config = dict(
    d_expert=384,
    init_std_router=0.0221,
    norm='layernorm',
    init_std_qkv=0.0361,
    lr=0.00683,
)
Below are experts of layer 7 (counted from 0) of a mixture-of-experts language model. Rows are named up (a neuron's input weights, with its number) and show model dimensions 0-191. Each number is 128 + 32 x the weight over its row's rms, rounded and kept within 0 to 255. Numbers have three digits each.
Before each expert's rows: a language model's description of what the expert responds to. This comes from a sample of Wikipedia text that the model never trained on.

# expert 36
Description: Word pieces of Latin genus, family and species names in taxonomy infoboxes, like -aceae, -idae, -ensis, Phylum.
up0:134131147145135128089127182156136178088119141173098150165111116145121154156155149139102177182159136181219142143137070139147108137109118111164149146105026158147197106131129144134136111139120128170079087090129124143116161157107089105100088137177139112107102118153140145168122178126110054175101166114134143088074122101211127124150146157062137179171172058095142070138181181052116088102145087169103118142131130150099124090141126112100150152170086133127090100137135093135195129154160179087153135112162127147092123139125115165084124046156108185116128114094098124101121107168138145120
up1:171134121145167114122145123143126135128153157135148134192210102097068165052073064146088106133158090140096085093114102136173138068135112118094098155141128110114188129134066095177142178102164102138169143122127139144083093146084135118165195127148122123123093113052132105180129112095148158127141134220148103075103120128139166115175121123092129151108122140123146101075165122134136162123230112079086150117130212077116048138073140065145146092079167178101124133144140171115135098135127091164166132162136123170105154186109131095120115080116135136131139152133143112140108129118098136140
up2:072110068122086141138120083130183132087078119103153163121099087106066088153124163053105115131115110083135159113101132127101105136147134166152086135173151186127148081111105054108065007117159143124107151115193078107112087092182106108115128111133157162106127165195081170166105096107113165127128139108161095099107111156131092091119147127172100192146102146176116108092164126139157162124158139138137096097166168129098083141076086097166104147151103163117078093118133081119118174081090159129124166182097128111150130128151099131180126083134097071104122156104154108081105137144142106105
up3:068102121086115148160137172159173088113112193120129150118104159118126103125158147116149144142124143167169124111146083062171126177144131165117131125087154107142121141120102135107128143086135110164143140049159162163141169145140085130115073124110180095188100121117156142174178160179106088244111169120154127192106052154159114123108089143139168098049163108122092119110134125139128086139102227118175109117146100156127091105084156102169103101129135124129059150120162101207109076150103121189131152093152119117125153170158142094122156076141116105118136069118138181130102161126148110139

# expert 16
Description: Middle pieces of verbs and adjectives split into fragments, like ordinary, petrify, satisfy, hiding, plus verbs like prevent, avoid, destroyed.
up1:142138089112116064154088202121127128138148114149152093175160115132168084080091109142091094216098167125147072140114130075086098135133106128171176083183088107116166099136103142150108098073140088088170133089106105073120133153096132122163097152125144026055108143100101198164100131133102112173136119193134108108157159095200166114114144114121153144106088138148139181140160146094169126108086162125139152074117101122111096137118104127152145110115127176170188167148130118175118113140114133126090076085103104108153125110123109124175158123093108145103101129110132124175194059079108127180
up2:117141096158093142200143178123129097110083119171099111106078147110077077156165078151143115183120131082154167125148130181138118163090076146185104184145150185089079150172091130127129176160118125125108165082116159110100125139154189121091112106122194064131161116126144172163129093133153120157123095070120154115154133146106203124094077103179177142142113141150077098115159117106105112131124182126115097099134053088133105153135100126068154109144143149099145103149077159132136148101081095092117135093141115123098140178131139099142089077122110163173075151053159161190133151141131139209
up3:094111108110167137134127110116118160161084144169134143095122070132141088145093111123152091165084111091132146147080076078092128131043135134106160090141139141153131153161173103131097106083135099152094190106152085115127161146172155113035170124180141131098100124134185104138114153189125073166109120121111116091098131065157096136074106118146139158053099120086094082141142143108158121149145154101112121170084142128105066146162119147141082121087123074124128172088101082121095086133147132094170091099115156145137127214105083141174089104116101158194099114095182127121179077195142090144
up4:117051092093100137163124111162131067127126168077095112136081173126135149104143099149101125129155157178121113171161150173050121068126173161137135149147088079116103102108139129124124143127157142142099144165130116119135149127196148088115127107156125130167087174129182084104117140149133172070104098123089149129135150131137178102101138127129172118071135075109117077083127120126090132196091146113126086148139174163125141103113052098192159093192089132090075143189157107129114086128081122107138124103174083108120252133134074083102135149137124134131121146050135110113115103137126139058

# expert 5
Description: Equals signs and paragraph breaks of wiki section headings, plus heading words like History, Biography, Location, Career that follow them.
up0:166149086137085125117130093074130128132166173090149104071061110100176147136120104202154103119142136096147109163152114127180135128143172086092064124150091149078167115098153211133130127154111159155140132194143113138086096108108109066138121134107073171189180110086114182203108115163105074114067162171159131152196156089175137146157131070099114110142156106140142090111119183113192050159116130135137169103170118129123128158162149111097156139143175121139088117150156127122138110157164148183131108111133077129154109138137152130128145181102161190087117135137134155158130129049122136165
up1:137149083121109139174136058117129128133147111082137129174078089141046156096163145190149114132155097122089087112157172116144103169159094143151098188126163120079110107143154087131042189130116139119077163159165131145171096111119121091120086184099155147151167170118140177103110131152150124162100089121112168102073113096070091126083137132145132127144195113130146097119109114153151149069091108115081169122183095120094118160170135105127098100050141166138141154151150061116148125112129109151086129122101074115164144156148111107227130123181101093132128152061134135167089126180156107174
up2:130134108092187093176129087183197111175118161139146108156104105144147170146137106148074154121149124131121099119139120080158104132113187129140088132203129143173121086146144073158116128096145109074136147129084058127081065110130075111085157092124140135136139119090082165086101121081099124208115094128199077132122106141136123142153108131136138146130125146141078097049119181143101130137094089085114153126181131058071121115097124180091145163090138079164124161113082135153167143158129115112127145097179150121114146128111127091156114113079130149103153185159152108182085219107084078146
up3:170041134122125119113182150107177140099118138091113082079058046121136050136031125154139143116071181163151161123177167119105146125105110103137110189098198158135168122197131137127108134109087138127120156053133193068103082133112074117120131199112117112124129164141136119185121132088129150153200125130155090115090121159137078174105177164142160091121139132163149122138151162142131161140165110188142123119165152176149130141133110155100077125129109116077100103072100158133149153116078178113103130149162139140128078101100127135139169093138105182141130132076139126133137121162131101111

# expert 30
Description: Line breaks after headings or sentences, sentence-final periods, and opening quotation marks before quoted terms.
up0:089091147080108117113094116103129154184135128174165185087139135127124151135120081138156124193171111114139202102189150095117087121124145152195165155076129169166118067145146151079182100161157157171133195179117125128099153128182117081130133136149126078110129171133142107182108130134147077161164086082147127119083150144135077140141142159154121200176128156113111132180172132131129099168065099157128143097163175156190104133095133088160067131116150118147120088115187158094106026138139102128139142135095156105186143071147128159151101166117106158138134140061133168142118146153141128100
up1:108126085124148089123143104069132114132104176084189148134175083168097129087122191129132129122150088189097177142190138117074132116071151111098172157160105100124138119138117116178134134084140083161110106093125153064169164124135137106113118132156159105167127162101136131058126179052130148174158123125151103087144153114110113115106155043099181152098123168113096127159154103123091133157090132096125102030140135158134139104138082093128146159128130153127071128105147128102121136115151180172090153097150121129116063102108194082096117028087158137158089199140113089106135075133140117114
up2:126186097085166161125106129087142138092140142118192141111136121095102050140148165162159136181093137158092161099093164154155104158151167119124131148157206122106110107136073129065167086118098146118105150095117134099109090075165138098170198169100107122141147112117121121132116123192130133192096082150142075145111121145096089126184123109116143127178103129116062104132121161136168117104113083106129165090115096152118130134054115157065139093126107085114137157043174102106140114075100163080186188163145140096094127161086166139126111093109104121099149172143127122208053142122121082106
up3:139110125047143151136167177128195123082110124118171157162160096098132079143072170138164144085101171119154141145101143162171114089144121145120209122123133103156055095131157130047098090106124173140132150102151110091127110113136165100139124118112166068094148074154155173135121127117095087179071138170140065112120142137130136112159159105067140150105091133168116210073142107137137130137117089137118187040136116149139121098122129111106097103189046141137180146103101123135119122157073148073098100174164119095114100114104170143082130178120155116109157164149136084178146121143173117093

# expert 28
Description: Subject pronouns and auxiliaries in narrative sentences before was or had, such as he, she, they, would, and weighs.
up0:167115135136175134196115151063090169110138142090132121123148078060129085170083075142142113163127084111119094160134155104167054123156125148166141159102154123052128113115144104148097132084134142150134154148130154097104123102090137067124120137080123163115100139110128133129097155141127183190175109133113152147178156147172131108116113142147073132101140116080142131151111114119093071089132094127180101143170141122170112089118150176130114216080139155123134148103135169126153069155081187099140194215108077160138117131094170163083131166134146078073141057146092178128181167114105150121
up1:064111115115118147085127098090148068138118176106090122146088103091175149046149062054172051122105089139162122068139113109169113135102178215124150149135178125103084110136119108166103091110090177101121100126185097118083149135097112086109153083142168109107174112172114144113101143156118150182108161138129161101141122183092118155149156178080135174134127057106121094137138132141112088113163124128061102170129095189094113075096118115127155123159172112140102227118150146102158127159107118121147146155095104062093152095160105097155152117075131132126148123134106145158174115143135114112
up2:139087131113112178115096101097178106146083127115139063166152140101125121093089153114199101149169156125097188153125088124151120140118093130121142158121142109109075145075160103166138175121121141114124144146124030154154177147085167120130112175100167088110095137156088070137143140136134162103126128160092148066080033126090160157112084120149127093146099161146143114138121101151114113176110115161165087093144106123161169073132140192123106103092134135139091132155163105152153085201122127091158158133135176159113175121189148094118099122155177065153114144136141156124078093194195098055
up3:095096066128088067151082093185135124175148084120139115103142179104150097074094131104122142173155124161132132122186149151093108115093092170098132141126165149136164088104137112134124147150127148136160113120118150126141146121078168110183147145109171126098153144147131135090128124152157129130125101094121129113126182069131111084186124150100132170102131111094104142125149130099158135125110151107099148117112126093095132129124084062142139125177170216152106085111049069146168177145110063188122098066170053155105120127124094139094137126146200093085164111118134045043150165198169096096

# expert 11
Description: Abstract adjectives and their suffixes (-al, -ing, -ed, -ive), as in racial makeup, financial, political, social, deteriorating health.
up0:149113126144103196177144129103143141109102115153152177116115117149141143158180122116203127155148046107143093182084159078167136099096097122149153086164148153141150123102107126206179214128168106137076168138156107146087113156094158145072156113091194076094088102137149101135110144110099121163100099145111153066079077118155174086123166142101123100157142188114113136072123136156102107154162076159141109116117151141082118118119180107108181127141082121178114104111119104153211158082113112105083179157132140097184081093111142072141135181152087099131134126147122114111110086133079132127
up1:170101126070125083124187098109090078173140078124124145089105153136146107128102133100141160128177135173172157082135152125146132123130136147174128122174159076106116106142121126115168093115164070145140141148174136155120096134088136139158150127149130090107110143181119066175103104154146128129183167139136139101184115153120127136152093122115199194067087077178129148101055154109105142129111075160144186167148137118138129099123141139190106090147156153135071095131170087086081116098037125153115139126067109191147141108191159142083155100141113131207133104094156177098074155144088152083
up2:131108112097135154120170188100184098150143114105098183067133102135048119108106125080102114183101125095156178124142102187104188113084140132125127148170143018088158150160135177156172157122143116178127141121085118087138126088156095148136149112049200133164155106096055111108077166170078145104149082136144130103105132137131163115126135135154142138101056057135100076108162096163132104157148078093075158082133131153060146114123133144153114141115187167125132111158124067099138140133119091102097136130115142082142136060114146139106117131068140123141119124158161156143139112093088150159
up3:106104099143124135106088172154135147151115129084078165141071143107136141149129113098182144148054124137109125094114085103173099137099085186117115092113127106086156150125103158109084092074081067101180062089152151057158117127106135107158117109093108165113116136125146108139162114104141120108123123091131056163200127070107160097138100067086122131168141174127106122101108081093132142109198063109170166135115102142145151153088141123126109084081097146104100096127076129130047118171080016109091119138135112137118186167143099101144106088087153125141137156081148144135175105118086123092

# expert 42
Description: Middle word pieces of consonant clusters in rarer words, like ct in nectar, octaves, rm in paranormal, gendarmerie, plus x, yl, tic.
up2:158177119134093151143134089146149089151122071090120123129156142131128093137146121142127089211167095137110133107169130070158120129142129167156160128088129147075117104105066134142152103119126069148140126208146140102092089075089167145148166145141125092074121118083151127120158155091089116170154150182077133057166099153154183096129076120161172129141111186162090150109131132164132102127135106168105121134183087148136096158125106078106164051107118069104129153170108106129138068068069137082125166164165195135111118135111198159139123101161194116109159117118149178136148166135080098184
up3:087163143180124154129114056126175144101130180135105157155122141152156126145100141105144134115142076086140138141132154141100134109089158134089131130148084171150080144138059113106161157123129140144168101070140066169091172106092097110111106153057147151064115109164128100122145126102188095147140105029064049149102184119093138166082137144155121098102122096134065185160092117147165117118103113146126146086110168186079104118169113177158059155154157102138152126165186098150129142100084160166096145076156061132103120095144088118096099112123151152125080146073087111126142142164133149155
up4:125164161144142210105097125084039089125179121114205114135134147129120159161153147078142127102109135115088108176107144098142130093173075117094196094133156139095117187150111130074158107063133158101125153134183098120139177132144091142107111052123015143174080110155148118148159152155170139168186155187131118159119136125113102118089179189043150130100102127110075161103134168140143140168116087091094120124103099119126126128164122143134192153139095126177132137119131155069109085190099159163083117145160193126131122102130091148161139148149151113096131134116123115101099123109130115124
up5:178037093041132177122106067122171110122109139134121037109159138135110141162099165096166133117128113126137123158112109157150055139064108138121132074205152080130078121118121152116129101133112175110179058167127112162125117141142113166176109067169155152057112145146148079138135109193110169151160169162126086105109094134145115107138135190085129097190158103106134130164136130114115145115143111150203148105140152151172121159128139113110153204116113121169206122100154130156096152071110150113146099118128126108130064181144125108140144133137108131142132089153123129143085172175109070119

# expert 6
Description: Prepositions after a noun or verb, chiefly of, in, for, during, throughout, as in prisoners of conscience, one of the.
up0:131129114115148156097123172093112010098128168084096090119065122120142157107102148105104086142110156096177095092118107088122130076107138080089104131195163127143173138162125168117170097175133122139104133113184158106159082059072093128111116189134094127101154088158137180137139110137131110158129099064177089125109112105098081113119125162110107132099141084158067135182118137111135083146085151124038124126107126121117112127120123111117127101112098164180168094134089127121125138105123140126043111160095122063101085122084152123144128124052142118120147073124091206154137065142078129113
up1:095127151137094100134115183117161113098156123076123153054088149138136140155124154128157107201080163127068125118094134174135061130101103106118127116164166140130112048039188165173072103168142130104105168104119084109072177091150089107100098117143142091167160127115161163163166141096086090131120134109156136105068082115174117103133163150096125115084162127176081152128084119053097156114073122135169126103107167094154117108127190118180141055120150151101165120163112116123128123116143127102167180107072137135146131117169087147098124147145156175112153156146105166182106128101095157185
up2:160159136103139081116071139159124045134096076175175115125138138093145108123138108187101148140122151099088075137118128148178097114164101126132104105089109174098146148137152100116126105148176136107065154122096094020099102142126119131142187094107199122139158103139105099081137102136162162186135139154133094130108134118157110073118114159138179137084029144150182165133108132083124140152159135143102152183116120134113186120169133130054097091112119124160100042088076126117130130127165124164143158126122096130141079129104105116195078176117170146124137104064103092177139184102121141106
up3:140125119088144119056147119111125081126112048125070186050120106114167131120094156117125112150106091098111127112128195156154165089140133115149154079116149148136063149125080133146116134162143098159115187135121193148179116091071151118069105113126104160102152132136147130116120162123126076174078064129160083097117135144137158116140101117054078112081108136085120202068156142158150167081110191140175109126171134123133152155100119058140145094173100118186153175137154134129159129100084121114190140135108124168055129134159150113132139067142158152170081072107120135160165159116149156126

# expert 7
Description: Word-internal syllable pieces ending in a vowel, mostly ti, si, ci, ani, li, inside longer words like companion, prolific, reputation.
up0:132150175126130108148177128169157089131045137097142126107086147070114136132177085133079189092121099088151128128156143190169095110134137144212140131131091111124084119192089142093105151166144100114084190135140099098111128162168083115135147127154094171110120126155118095127141151116120051080140070133173120091077149112069207143142112212099129128161121116100098084139182139150136176069129137090071081093153118159138131147121133143130092131144071129168134125131160112170137133108120105157066167099148076151157091160163143145108107133129065103132157112099101109120159112127077199167
up1:111109131115111133185133055129086110125126139145095066062185179096192160099177101121161096092109104163116065127125128083146082109093095203157142080141088163118107109094081138159145164149114114163153143059148133111109121086092160120152125153137178186078114096147092122193105139095125129113090104144098142106103126168081134121154156140101092070149140114092098136094134092139138191128137086119164082101137120166107141155141150120137048086142089095114141186124080118144119113197146088092120097119102174078143116122168108175152162137118140129114165142156146068135152194080170079152
up2:192121125156128138079166155148170094124133142124111144098153138135127151105073068192124110142125126162097063118132132124088053030084155167188114130073148129110090153120136125133145103119076086174100142112121182138101113124131105101092182166130117092129071137106130131197112167146098164153225161102101089119171072117098136127080122112115100153121091092123169101085166096135114148151112121093116147139073149143151096143111114145133187061122133098116103147172116124118132043149151070101161085140135120147141143117051130101132115094127091142110076194095167130147159155162077131137
up3:124186136073173101074121074205065143149111102130098138095132161122096208086153132137183165133132163111100165125126081056145106092168124151100126096090136101137203133081071155146122079076124121126150138095090190132138053120101129111146137112105082137081121139125110221146154164138168059157129153111151154169129141114142077128117122130133148188153125155124119064153123137077125147048111062098153131173170164119151155139120133126185139135149103168148125160172074153174133138131140115099083084124154149118118158128102145086129124133117131146119202106137091120102102123138131094085

# expert 46
Description: Adjectives and ordinals before nouns after the or a, such as New, National, Royal, large, Seven in Seven Years' War, 17th.
up2:129144168171149112077121151066135095145154148134056126120131121129136123146097099100131157113068135100164159111163135140180157127103186168121122101139122066111179154134140143126156148100139146139067100125106161125172123121160111168149132037124115131148190129149147117163100175144083092218170129126129129078113077063161140152089110105117111096124165097188130157124137143103119117176168156132113081111130111100129164114110099041134116098172112178198106138144146194149158106096096203091118062136139128177116150123174169171135138095175147124198094068086172106124106124136123098113
up3:165086112161118122112106081172119132135157147100162134132119148104090093091089135143166164144164123150095122097118083143173151147139090111137061146124147132145122145089116142154142152113149108105098173117064139128101113121170164083126092077141131122129112092106176113136151059083149144159123133131166167142118083137161092127118146183075152087097104129124125060086064115174122062185155131065203139124064077149096072129130133173222170080154144080124113147162150086163139127109165102118131174130202141172084109126122092144057117163141164168137126067133105133131143154179193127139
up4:139073119141122124092151097124109093199110074065131098180080152096105081158151153129161092100135176129091143105140115120130072138154142094185073098080116098124096121119181140160105108093119091086113118146146129070107145097127098127141108156173137169165195133125149130099127118080166172158188133096186046061126143138150128097122080110141131101104164108124156092084153137106124163186081135164141155133119167080135125112132185158126101100150145147099052062130074161154150123132094134108104104239175174181138061105112135149150134099107144115103146139108148158143132079119133109127
up5:154128129082088137113131099128109120098146132107091107172126178160161077076139154143153194142110142110162123133123170127100114115081094058167077070156143125127116192151146118147099099175130182159190084160144109184107147169147130187139067107139110152095067070127124090184159104119122140106079117127111118132112125066070092139158145089146110155182113156063153166142089094047163082092181108119127143085182114112125136121158138151142124170139111064125110121116071088108124079078090177132113183167122079133165167124141124112174115120116115172182162102115144100106147114122151178131

# expert 35
Description: Four-digit years completing full dates, especially birth dates and release dates, e.g. born 14 May 1996, June 17, 2020.
up0:127113159131157143098101124094192155147103142075098088113107110192147126099092042065091131143137092170129107177077126097098150159139113162131079103118195127079160137144077176115080141099123195117130119150133147182169112086183143074138122102111075150132177066122193148059175100156135093174101104132160069098116086147117128136104147125109132139160181135102092148093092127088178138139120156081079115076141139132140104126102147159113137130140129224131110107121122126163124116161099135163109145107140177108143130179047151136116186111153162120100141074085149173144134158142123169128
up1:160120117138136105122122083149129167154123165097161084188161193110063103162117103160066058185120101122187048154156080133152096085107162069115050159182134128100130159148102126126122150127123172130135183125096177117123124110133126110175142125114126114131129068152112147180138165159157162242121105155109138112121109069154139094107121122099148146106166120145126127143152102131131162115149161091135073122102166055159096125133174115090122147137118092099169067116114154121150074096131136132151136161167140174127071100160168141123157167173143152090114170173062126170116108111113108185
up2:150111139201150180128113128148136136160171164146141094095134152165127133108173128120039130129086170099089078168130143144203138068099122168073138111168083149162156140157122058144138117198131104126149046098143117070135123091105157188130080135100123105129109072182151150109106090091125111137110102132159083161153147146135182158174113120109153097156100152124169108144200107145109114087132082096181140116112131096099128108140204152161072089157087135105140115121100111157113214105105155137157170153122142143122111108109155105072157116139169103169143095094200132161157110122166122094
up3:131100180156114195162163142109120134140150103088120172126180123129171149171150184126143069185092137133121102134157154100104124107127083113135136123138162152122136128113083140113144104094133103133142123099145088102142130118093106117115104156082161147089161118098101090207078179144061128126138088136131126086128155153116119156105205089124152146101044120112066084178110096083103065143162139121125148088161166118205158104171105147133109187126144190103138138144136074106160079155115136133112108142113092112025121119042131149124113134119057127116111085142148174157091149173159186084

# expert 14
Description: Short adverbs, particles and comparatives after verbs or determiners, such as out, up, over, all, than, part, including overhead and up to.
up0:138171175192087094072112143081096149111105122145136108085124067136054137158103137133172053107137133189150179093158083090164162103092168151122118149159168114121137125112125109172083128051104175138104170079137157150064116123089179144221091149104093109134190124138096112132091143133088117074146096195182134114081099064157155132137085120137131166126118137126093095102128124116174161136115086110093113076118108148118112096092120104173141091130129118127143137125161100183197121117114129114130087149128137103110152153137134159118176175102151188105144166126052116145103134100115163173
up1:135101114154112105093148130107168167131109245177098167151104119136102155103135124060155113136140149161154122089066170046145094096166154143155160136125088186123167149131077102144140074131177071158193126094148135019194131074144109102134136111115126121188119132132145130120122156096115129153180147161129075099126140171115155133136144164076090157157102098163138162122127154112178122142175158107204091091101116151105096151144168091166118176108159106163075101167147146068127108139114151090134098134085149146159120114128144151108160103154157095073156132150118104134121142100091090169
up2:122180090141139121057086060161176153135070171100127165189147140102136133144147107075136133119135127138078155194138144147127138135143112129147117183064145118152093118145104119090123097075148098130208125213152116116116091165166120147157131149071143130146159161119156162080123181147134198138138175170105137081175142120122102110097138200151099120059060146170075141143161131093134183141153078130165166152095121160106118159121191137117096101138134144143106110176085132200133110129184127062108158129157127160088161094164123119147115100191127091135171136102119118117113158090122111098
up3:136181116140164144156152085147159134086145182107153153152130139133126199128158039121093184189179112094086119112172173175131146096073152114137129146093148134072163095165100137149149124155118174068103162128135150095157099148094128129115154165147049157119096119128148138150131075130163144194117100086181174129068071157126107113118125078164141158112122127107136115153132144124156142113140098127104140143150084132096166122107167111150114116114099156145126098135123123137176108073099169116172097084186142108115155079110153186121118184186123220115143115091146051104196113173156131181

# expert 31
Description: Nouns for people and roles after articles or possessives, like man, player, member, son, politician, and sometimes noun endings like -ation.
up1:116149087056148114149124113200118154087137120171141117095096089114146074223149112136140106135066139122115084120085077132116069111119112165139072116163123069159112176075139079110195129194140091167121168098150113155146134067142107134083084080137111116141083155097131046126140174124141123090064083155138125150145099126160127179130142143151165142131103167114132143043144143190156114119075132091144107065153094138133096116120096099081127076153080088105119116147132121100125125154140123143127123159124158110145106157116156164129163072094130099074074176117065079135143117151155121121
up2:160099116131118148161154171188124117138133155135122132123086169121158157131150133163135069123109126092076170116154160164106106081104092086061113099181120112112128083132104099119152079170116128114107149087180111139109186161168089126148128160109077120142166085141162166150132172138137086133216162161099118171092145142133147151161132119106178168137070058087149104122124115125164170059123098087118112072146104141140144186144184176132113128090098129096118139096075093167141043151098089107071125116102136112147142106174120153189095136056109090090127158079169123133084110188113141172
up3:136141149144128129105215114121092138128140188101118089122174102113114121149173118104144105084093108069173124114147081072097050175050116150039149120082107103121076177194148128126157168140157139123098126125080120139113142151102166177174103156133157081115117068109121125181135119099156152182084098148135083126159112157132116131189067202161142127122140126109099139106076186136135150152157089035081096180174115174140080131086127131159135113150149119149069118114110093156131127136127122155138121142144132136140148116113110151096098151108086132202175159099094173151134118174115142132
up4:073166096127098167119125161034051147159125124169155146131148138117133090100102164116081083142125113158136134128118137113182172125116156106141104087104109132096168102121149168178101148083125068140132157091182143118155134114150144112080138159061129106147159076127130106114131127138093091180136115165137133142128127106048142136161116101116108108164166145122164165132184138123118060155166141123153158079178157117181084131122140174104205140127181172098139210157116043122097081143100149092117145110173161118156124128075090143138099125070120114161091060094114142100094150076099183124

# expert 45
Description: Dashes, brackets, degree and minute marks, and labels like Coordinates, Genus, Kingdom, ISBN, Population in infobox-style field lists.
up1:132119132171102098133082093141113134133097113130106189126110110158089080133116027123137136162082158132097161118165111124140188147100114137191160157077084149117122129117137194194125106154112142102183120185110149145189125135206116094110163153189167076162121155104116158171101113051147145141108100081085118092121124105051140139135092148138128166134170133182145082157128125089142080117147052103176115137141091137114160089124095147119092147105133072146074103104117090114171110099097128082144191140102121158116169131118079167090100124091149130149161112183094129161132108126087099184
up2:129153098151177146126072110197116145091121100109117133116158181146143120098045145060097143123155143142071047150110135147131168090146102142177071117116167115152100137092149111057146133118123077136129090090135081122157129146132176108121117158156100073150164120173127139096147116099061134164154177186103131077161114136134138166142191120118161149102115138171114079033096101134076096104141089144118104167138150112149150139132107146135203193147092090094112165195141188131176085072138142125146115092145108116128126097106192086085118143181108161129136132081128114127111128148145166102
up3:178089154145118144135157167122191094128079056043118063094165136102094073087170100193108199140155154125082148118129109087165154133147093157102161192097130139128115123120165138179181135127188108091108145113084102103112131157112166097139143153084125075075149134169149108197137100075098145137126128131176106098141173099084130144112124122074138122165180152102074120144073149135115141164103125135111115179136192118133127128135124139114102099120144127082108113106090072177117067144119181095132097109083065118096086125171110080081148095156120128136112061125091169087144130135139149112
up4:107095112118098155116176097210111172077159113129192127121168093137134105146139098083174161104145109094109135105146153118162140101078130147165117157074171107124106109132118128112146115120144127134092125141146086156078173108130080113120167115113164154079173126133191112132103088036089141140123129169072161134129122140110115046120054104168140112171170111146108154108118159168136171100126106133104148131082155143072086151116154201154111138101132114186069178122101127134060116116131214151180114148085125071107096121162192167160170100108149085121122122145123181147133078138160180108